config = dict(
    n_layer=11,
    d_shared_expert=0,
    activation='swiglu',
    moe_layers=[1, 3, 5, 7, 9],
    routed_scale=2.0,
    balance_loss=0.00297,
    router_cosine_scale=14.0,
    init_std_router=0.0142,
    vocab_size=26839,
    norm='rmsnorm',
    norm_eps=1e-06,
    beta1=0.95,
    dataset='wikipedia_en',
)
Below are experts of layer 7 (counted from 0) of a mixture-of-experts language model. Rows are named router (the router's row for the expert), gate (a neuron's input weights, with its number), up (a neuron's input weights, with its number), down (a neuron's output weights, with its number) and show model dimensions 0-255. Each number is 50 + 15 x the weight over its row's rms, rounded and kept within 0 to 99.
Before each expert's rows: a language model's description of what the expert responds to; "comes before" lists some tokens at least twice as common just after its tokens as in all text. This comes from a sample of Wikipedia text that the model never trained on. Tokens count by the router's weight.

# expert 15
Description: Clause boundaries, conjunctions. Sentence-ending periods, commas, paragraph breaks and clause-introducing words such as that, which, when, where, because, However.
comes before: "The ", "the ", "he ", "In ", "He ", "it "
router:54 61 46 43 34 73 56 63 67 47 55 39 45 40 54 60 51 58 39 59 78 28 76 35 61 63 83 68 58 42 49 50 68 51 59 69 48 38 53 56 50 56 61 58 67 33 32 52 29 53 41 44 51 48 29 53 25 43 68 41 50 49 46 79 43 61 38 44 75 57 38 23 52 32 42 40 74 40 34 39 55 01 52 48 43 53 72 38 73 51 79 55 58 57 54 40 06 73 45 56 62 65 30 47 58 47 34 76 70 42 56 20 45 55 55 46 56 64 87 41 54 49 28 36 54 38 43 21 70 82 44 60 51 57 63 50 42 48 29 45 24 83 61 50 25 58 73 63 60 39 59 38 60 70 45 31 45 28 47 49 53 38 30 40 45 55 53 36 49 53 41 25 47 39 74 66 53 54 32 38 64 69 37 34 52 31 40 73 59 70 60 49 73 37 21 14 63 40 72 45 51 43 52 52 53 64 47 48 62 46 73 52 69 54 53 64 13 88 68 39 40 55 49 56 49 42 35 74 43 67 44 68 29 14 44 45 61 68 50 44 48 42 39 54 58 65 45 35 71 82 52 49 32 48 77 36
gate0:34 48 31 59 36 44 59 53 43 49 65 61 48 58 69 54 49 36 34 54 60 62 49 39 75 49 35 55 21 63 52 24 32 39 44 82 36 52 41 48 18 56 40 28 78 56 61 40 38 35 53 59 24 63 37 99 55 40 60 46 28 55 46 38 69 46 78 61 49 52 51 72 78 73 64 73 59 69 62 72 35 47 60 34 43 47 17 32 39 60 62 68 52 64 30 43 54 83 41 52 59 33 65 41 61 42 26 51 74 51 56 64 44 79 43 62 72 48 66 43 79 61 52 36 47 41 36 44 62 66 48 46 42 47 82 61 32 60 60 32 55 56 43 59 45 58 36 75 78 33 54 82 32 51 45 70 15 56 46 47 50 51 52 52 56 64 60 80 85 57 38 35 66 60 82 49 54 54 45 50 55 66 62 42 63 51 54 58 65 61 45 38 23 36 37 55 74 56 42 66 26 48 53 58 57 50 42 42 51 46 47 44 41 55 57 69 53 24 89 72 49 44 26 50 70 40 39 41 55 27 63 14 68 49 67 70 70 36 13 57 69 78 59 63 46 50 49 37 50 37 58 43 48 49 53 35
up0:46 66 16 39 29 30 63 29 57 57 49 41 50 59 43 57 57 62 57 56 65 27 55 50 45 33 42 36 48 75 63 52 51 54 34 73 31 54 58 41 23 70 16 44 89 47 58 40 48 47 44 41 25 47 73 96 48 65 36 44 52 83 43 57 86 36 43 50 38 58 59 60 69 46 38 67 88 52 52 70 47 56 37 40 45 61 48 42 51 53 85 59 44 69 38 20 49 44 30 54 81 28 45 46 46 18 23 62 61 56 44 50 51 66 49 55 45 25 59 36 74 44 88 48 61 72 43 42 58 75 57 48 47 41 65 38 47 37 46 41 40 71 30 59 72 31 43 53 70 38 36 63 39 54 45 89 25 42 34 53 59 62 56 65 50 59 57 68 81 73 42 17 68 80 54 42 69 41 42 31 68 44 38 42 55 53 59 64 45 58 59 66 51 42 34 35 67 39 58 77 52 47 32 74 39 45 44 33 46 33 53 18 67 45 42 48 43 44 67 59 38 36 39 44 71 61 36 56 66 30 58 37 69 64 60 60 44 31 49 48 60 62 61 52 49 54 72 35 47 66 68 47 38 52 75 34
down0:46 53 52 47 61 72 61 06 12 23 47 46 49 40 55 54 25 59 58 45 15 52 33 83 53 80 70 82 42 62 39 55 40 43 29 56 52 77 68 63 48 64 48 47 59 65 55 49 25 40 37 41 31 39 40 18 47 45 39 44 53 59 55 84 39 40 70 32 66 53 54 67 40 40 59 67 45 46 70 47 38 63 47 75 52 55 60 73 55 81 49 37 46 59 53 42 66 59 56 56 41 81 18 47 43 16 55 73 52 63 43 56 62 52 51 41 50 55 42 36 74 48 77 57 69 62 53 73 63 65 73 52 37 08 48 38 65 32 38 55 45 31 61 44 42 48 35 77 65 70 44 63 82 54 52 41 51 66 59 54 51 54 60 44 55 27 43 42 29 58 52 51 58 39 56 43 44 66 63 48 66 39 49 66 42 25 30 67 55 44 23 39 64 76 77 43 73 55 41 49 45 64 49 47 48 35 73 20 77 45 36 60 37 39 55 46 49 39 56 81 55 55 17 48 56 27 39 35 45 40 35 54 32 58 39 46 65 66 42 67 25 54 46 67 57 42 73 41 22 38 41 45 22 37 52 25
gate1:46 56 43 43 49 34 46 38 44 48 45 56 61 60 59 52 49 36 48 63 59 54 41 50 52 75 34 78 61 66 34 65 47 54 54 50 46 57 31 11 29 42 45 33 37 55 37 55 35 45 47 57 60 41 50 46 63 46 64 41 63 54 31 37 61 59 29 51 32 14 52 41 53 54 42 53 71 55 57 49 58 37 67 37 05 29 50 14 41 62 63 81 62 55 44 28 53 27 52 39 38 34 57 65 66 70 67 50 33 45 77 31 72 55 42 40 50 54 75 46 63 75 59 63 25 42 72 46 56 28 54 66 49 61 21 30 47 39 41 24 38 62 69 41 52 50 15 76 68 61 44 71 73 49 49 71 52 16 59 49 49 45 44 21 49 74 52 55 49 52 59 59 60 74 23 29 25 50 68 32 29 57 47 54 40 24 38 37 49 53 37 57 48 35 54 63 00 34 42 43 45 37 45 40 75 48 24 46 44 38 57 63 40 26 36 47 24 60 42 35 74 51 58 76 71 64 44 33 43 17 36 48 31 34 44 28 49 49 51 39 52 63 59 31 56 13 61 28 48 54 39 17 55 51 42 49
up1:56 22 29 25 25 38 22 52 34 62 51 77 20 31 37 33 64 39 21 22 65 66 61 39 65 38 35 50 38 52 60 60 59 39 67 59 48 44 55 29 31 54 31 24 33 56 69 81 50 58 31 49 56 44 20 75 62 45 31 38 51 22 42 48 50 46 50 45 39 33 27 28 56 52 60 55 50 53 47 40 43 59 67 34 65 33 56 18 45 44 85 58 31 27 56 37 61 48 56 20 44 57 60 41 27 66 43 58 54 59 58 48 87 43 42 35 55 65 54 55 63 68 69 50 44 25 72 46 37 33 36 40 37 58 34 19 45 61 62 47 28 91 65 54 57 72 40 55 54 63 65 36 98 46 45 37 58 49 59 43 52 36 56 47 52 67 29 44 59 42 65 64 53 69 34 67 50 76 47 46 31 23 42 75 49 19 57 55 66 39 57 36 59 48 39 50 29 47 28 48 46 75 46 47 35 46 81 38 49 43 69 47 36 41 37 80 37 79 40 53 51 21 69 65 46 56 72 46 47 62 50 41 46 62 38 44 41 54 60 51 61 56 46 43 62 64 14 54 37 65 47 39 65 44 49 33
down1:62 46 28 46 65 37 26 64 50 60 33 58 68 35 54 32 44 51 50 74 49 63 52 40 49 72 55 67 41 71 24 39 68 41 60 29 50 42 19 28 50 64 47 80 38 62 71 60 68 34 59 26 53 39 31 53 59 47 48 42 62 42 22 46 57 51 39 51 57 37 43 67 71 80 49 45 48 61 75 32 39 51 49 46 54 69 48 55 45 45 42 39 61 34 65 68 83 46 68 49 62 33 41 50 20 79 55 58 34 64 57 30 73 58 36 38 55 63 53 46 62 54 48 31 56 57 02 16 28 30 38 37 38 36 53 30 17 54 57 48 63 53 54 64 67 82 53 42 66 68 60 22 41 57 66 61 70 45 54 36 34 66 23 53 35 35 48 48 56 28 65 33 82 45 65 75 62 53 60 43 79 43 65 66 58 34 27 62 62 57 48 68 74 22 53 31 37 72 49 60 68 36 35 29 56 55 49 73 57 46 58 77 37 51 27 67 51 56 44 37 27 48 49 56 79 41 61 52 34 51 51 56 46 54 68 36 28 31 33 67 60 26 45 33 19 65 64 55 54 63 79 50 54 50 39 62
gate2:24 83 70 49 35 78 48 63 35 69 47 40 53 70 53 54 46 49 41 51 64 92 55 33 32 56 65 70 56 47 56 64 58 58 34 38 23 55 35 61 76 56 74 70 27 38 58 57 39 43 44 20 60 47 59 84 32 39 47 37 61 71 52 73 47 47 52 40 51 62 36 64 51 31 53 52 54 43 53 40 48 57 28 27 49 33 59 35 73 51 60 24 51 52 33 57 44 40 68 48 69 62 65 26 34 42 49 56 35 50 47 19 65 42 75 43 72 40 55 66 72 42 30 51 43 62 41 58 20 54 45 55 68 31 47 56 55 48 21 47 46 61 76 55 31 38 56 51 51 29 48 43 50 57 37 55 61 54 49 62 44 57 53 49 48 56 46 40 32 30 37 76 50 34 59 63 61 66 24 40 52 52 58 71 24 55 50 70 41 59 54 78 68 35 67 36 73 68 41 47 35 47 46 21 45 60 60 26 53 75 82 53 26 52 52 46 71 55 43 41 49 54 39 71 71 54 42 42 52 60 63 57 41 14 79 44 13 80 48 32 23 10 46 54 69 66 47 60 33 12 43 55 21 36 67 54
up2:11 75 43 51 39 63 46 51 46 62 60 38 42 55 72 66 40 54 50 62 68 76 67 28 55 48 55 75 35 49 72 55 60 67 49 49 35 89 49 57 62 66 73 70 34 50 46 57 42 30 31 56 55 55 42 64 29 25 43 29 49 56 61 77 40 25 44 64 36 43 28 67 35 34 32 52 58 48 36 58 68 48 50 55 54 48 69 42 58 68 62 02 52 55 35 51 36 49 56 58 47 64 66 19 42 48 39 54 24 53 40 41 72 66 77 57 59 52 51 59 68 47 35 34 20 64 75 32 44 31 59 48 50 43 42 39 63 38 20 54 50 61 61 65 39 49 69 49 21 25 57 55 76 52 33 65 68 53 49 66 58 55 52 60 43 40 57 21 44 21 31 48 49 43 55 64 73 55 38 42 51 43 59 67 25 48 40 71 31 60 32 71 64 31 51 33 75 54 36 39 35 44 41 26 54 36 57 50 59 72 86 54 37 54 62 53 66 44 42 61 54 55 41 63 71 54 70 44 51 27 60 72 75 19 88 44 38 66 42 29 34 17 42 38 56 65 48 64 39 54 38 63 29 47 62 17
down2:33 40 60 76 47 74 24 67 49 49 43 17 36 66 62 65 60 46 34 41 47 54 69 49 53 52 65 61 68 11 25 47 62 47 34 35 71 51 36 43 44 65 60 70 47 41 36 28 53 42 75 59 64 64 35 72 35 43 50 52 66 40 39 57 32 53 53 64 62 43 67 52 47 20 45 46 42 84 66 36 54 81 50 62 37 68 51 37 36 53 46 64 35 41 46 63 48 66 41 75 23 42 76 61 82 63 56 42 35 48 55 51 44 59 67 70 56 34 62 29 29 51 68 54 40 59 66 94 36 55 55 54 60 21 39 25 50 49 43 34 67 73 47 46 45 60 58 48 52 79 61 58 56 50 47 55 28 55 20 47 58 61 38 35 23 21 71 68 45 35 47 77 62 48 56 67 42 37 85 68 57 44 49 61 37 57 90 61 46 56 46 44 57 43 39 54 54 03 43 44 45 30 73 63 23 28 42 55 48 33 51 37 53 44 52 34 40 67 43 44 31 74 56 44 54 50 64 49 45 49 62 42 63 58 60 63 68 54 54 37 38 81 52 30 55 41 87 34 66 81 30 32 36 60 59 42
gate3:38 46 55 41 52 18 49 41 49 41 39 37 41 69 39 67 22 60 60 56 59 35 46 40 68 71 69 45 52 45 26 45 48 59 41 51 18 59 09 67 24 22 52 76 54 56 42 53 52 48 46 63 35 53 25 32 71 50 38 65 49 39 34 58 40 45 52 47 56 44 42 86 56 56 25 46 52 56 46 52 68 68 47 60 57 33 32 66 56 26 59 66 34 34 47 63 40 34 70 78 67 55 25 68 58 43 73 72 61 53 41 35 60 92 92 32 49 57 44 41 67 77 43 50 33 72 32 59 67 48 34 64 48 73 71 51 63 73 62 48 49 44 66 58 65 58 72 48 50 50 44 55 23 10 41 36 74 60 52 48 36 75 53 53 48 23 48 64 62 51 64 62 63 42 50 49 40 65 45 21 15 55 71 70 67 38 50 46 54 67 63 39 51 85 53 54 62 60 60 27 50 63 43 47 67 39 47 48 46 41 31 51 56 48 86 51 29 40 52 64 31 51 64 54 42 31 51 46 60 20 38 61 38 84 63 25 43 66 32 50 54 50 56 59 23 34 63 46 61 67 53 74 51 32 53 36
up3:44 46 36 44 70 27 61 57 56 43 21 50 56 64 32 57 42 31 72 33 91 20 38 66 40 66 57 36 46 60 76 40 44 52 65 52 51 52 65 45 62 63 41 69 50 66 56 37 36 47 57 62 40 80 46 43 67 52 52 72 54 51 42 53 49 61 61 21 57 43 42 49 52 40 56 55 43 48 42 70 56 31 55 57 66 41 60 28 42 32 51 60 57 80 53 74 32 34 39 39 49 57 56 40 46 72 55 73 73 49 42 38 61 31 65 43 45 36 36 59 35 38 34 63 55 57 26 38 61 44 55 78 46 64 82 48 80 38 54 48 46 58 76 47 47 46 38 56 36 39 38 44 10 35 58 27 54 46 58 25 50 23 81 61 40 36 35 51 62 51 37 47 71 43 35 51 55 64 48 62 47 33 36 56 31 28 56 48 99 28 77 56 32 85 60 51 43 55 48 40 75 33 57 60 76 25 58 40 31 47 56 47 42 52 82 75 28 52 34 49 44 17 39 65 59 50 43 56 28 00 70 48 42 47 37 77 52 44 88 40 64 75 51 39 44 40 34 56 51 40 44 44 66 40 50 74
down3:56 63 76 67 51 73 55 18 34 50 48 67 75 14 49 46 65 36 27 43 52 48 74 60 34 41 54 46 57 30 48 33 64 23 45 49 69 67 58 56 48 80 45 37 52 56 62 50 48 54 32 34 56 52 65 48 43 58 49 43 42 65 53 54 69 54 61 52 42 49 83 15 47 71 71 46 63 51 66 68 38 34 45 66 33 65 57 54 32 63 51 42 49 69 51 57 56 43 55 42 50 55 56 52 46 55 48 36 56 55 29 89 46 15 32 68 75 28 47 42 42 28 68 44 70 24 78 47 26 68 51 44 59 33 46 31 24 49 45 41 52 67 48 31 37 55 30 64 52 47 61 56 44 68 48 17 20 48 37 65 72 40 34 23 25 68 39 72 29 44 53 48 44 73 62 55 54 44 43 69 51 28 50 41 32 47 35 71 53 46 46 69 74 18 53 51 45 56 26 74 21 70 24 48 46 44 27 56 62 63 31 36 38 58 43 23 45 47 51 43 19 42 40 50 41 39 56 50 24 64 52 62 51 45 52 62 25 52 50 50 29 19 15 40 57 55 51 19 13 51 47 46 22 57 52 47